config = dict(
    n_layer=14,
    d_model=224,
    n_experts=64,
    experts_per_token=4,
    d_expert=64,
    d_shared_expert=0,
    activation='swiglu',
    moe_layers=[2, 3, 4, 5, 6, 7, 8, 9, 10, 11, 12, 13],
    router_score='softmax',
    normalize_top_k=True,
    routed_scale=2.0,
    balance_loss=0.0057,
    balance_bias=False,
    init_std_router=0.0083,
    lr_router=0.000658,
    vocab_size=16384,
    norm='rmsnorm',
    norm_eps=1e-06,
    tie_embeddings=False,
    optimizer='muon_variant',
    lr=0.0129,
    beta1=0.95,
    grad_clip=1.0,
    batch_tokens=131072,
    seq_len=512,
    train_tokens=440200000,
    steps=3359,
    dataset='wikipedia_en',
)
Below are experts of layer 3 (counted from 0) of a mixture-of-experts language model. Rows are named router (the router's row for the expert) and show model dimensions 112-167. Each number is 500 + 50 x the weight over its row's rms, rounded and kept within 0 to 999. Numbers have three digits each.
After each expert's rows: a language model's description of what the expert responds to. This comes from a sample of Wikipedia text that the model never trained on.

# expert 10
router:565512463476517522450481452523577499574527537481456476577498442568457525595518578390521455511514407452553518516484591466555467614466551504368576565458427408548483599494
Description: Taxonomy and punctuation. Taxonomy words like family, genus and species, plus colons, semicolons and commas in biology classification lists and species entries.

# expert 41
router:474462460459443556607491424442499501541481532436591526448440491534485431527514427542433413616579507520562417499495530472462518495502457460577566486573479521597475509530
Description: Capital letters and numbers. Single capitals such as O, E, U, Con at word starts in names or codes, and two-digit numbers in dates, scores and measurements.

# expert 32
router:517452528593554484484516495553553403622447492474551535472498556463490555591512518481514495527543431557514426456519417461485560496480533463485522508513540599581555446512
Description: Capital initials of names. Capital initial letters beginning proper names, mostly after pipes, commas or list dashes in tables and lists, as in Pocono, Povill, Lurling.

# expert 61
router:545575510602490549523483526470425503567553519486528455527489552501451417476486500480439477438499521443556448529538533480459552495412651527563498554526508546509539570514
Description: New and motion verbs. New in New Zealand or New York, name pieces like Mc, Sh, dis, and past verbs such as moved, returned, brought, inspired.

# expert 48
router:557475594559529560399545463536490533577433408452497483466441397538418514426486456496608448513505468463482529440521476441527552551478542523524494519573537567469444495554
Description: Initial consonant clusters. Capitalized word-opening letter clusters of names and titles, often in taxonomy and credits: St, Pr, Br, Dr, T.

# expert 17
router:546444439370468368501552571474424520519474528589513466585497500525422538603492492524493433535568422480445550442450507525495458486533445568511500445424566550581474477563
Description: Auxiliary and copular verbs. Verbs like was, is, has, been, also, as after a subject pronoun or noun in running prose, plus the word piece ously in variously.

# expert 9
router:507511578582640498510451382543518430515569435411443540468466482471511432456568501531457551462495564481522528577466449421469550466457582479388475537586444576578529547525
Description: Infobox values, coordinates. Colons after infobox field labels, and symbols in coordinates and tables such as °, ′, invisible marks, $, ISBN, and column bars.

# expert 20
router:527557451536552474571452474532468517521577478423539440471412482466571532463531443484479430579464418637491483436500514468520464479453517523529513526512382443448441548589
Description: Coordinates and place adjectives. The N after latitude figures in coordinates, and capitalized directional or national adjectives like South, West, North, British, Royal.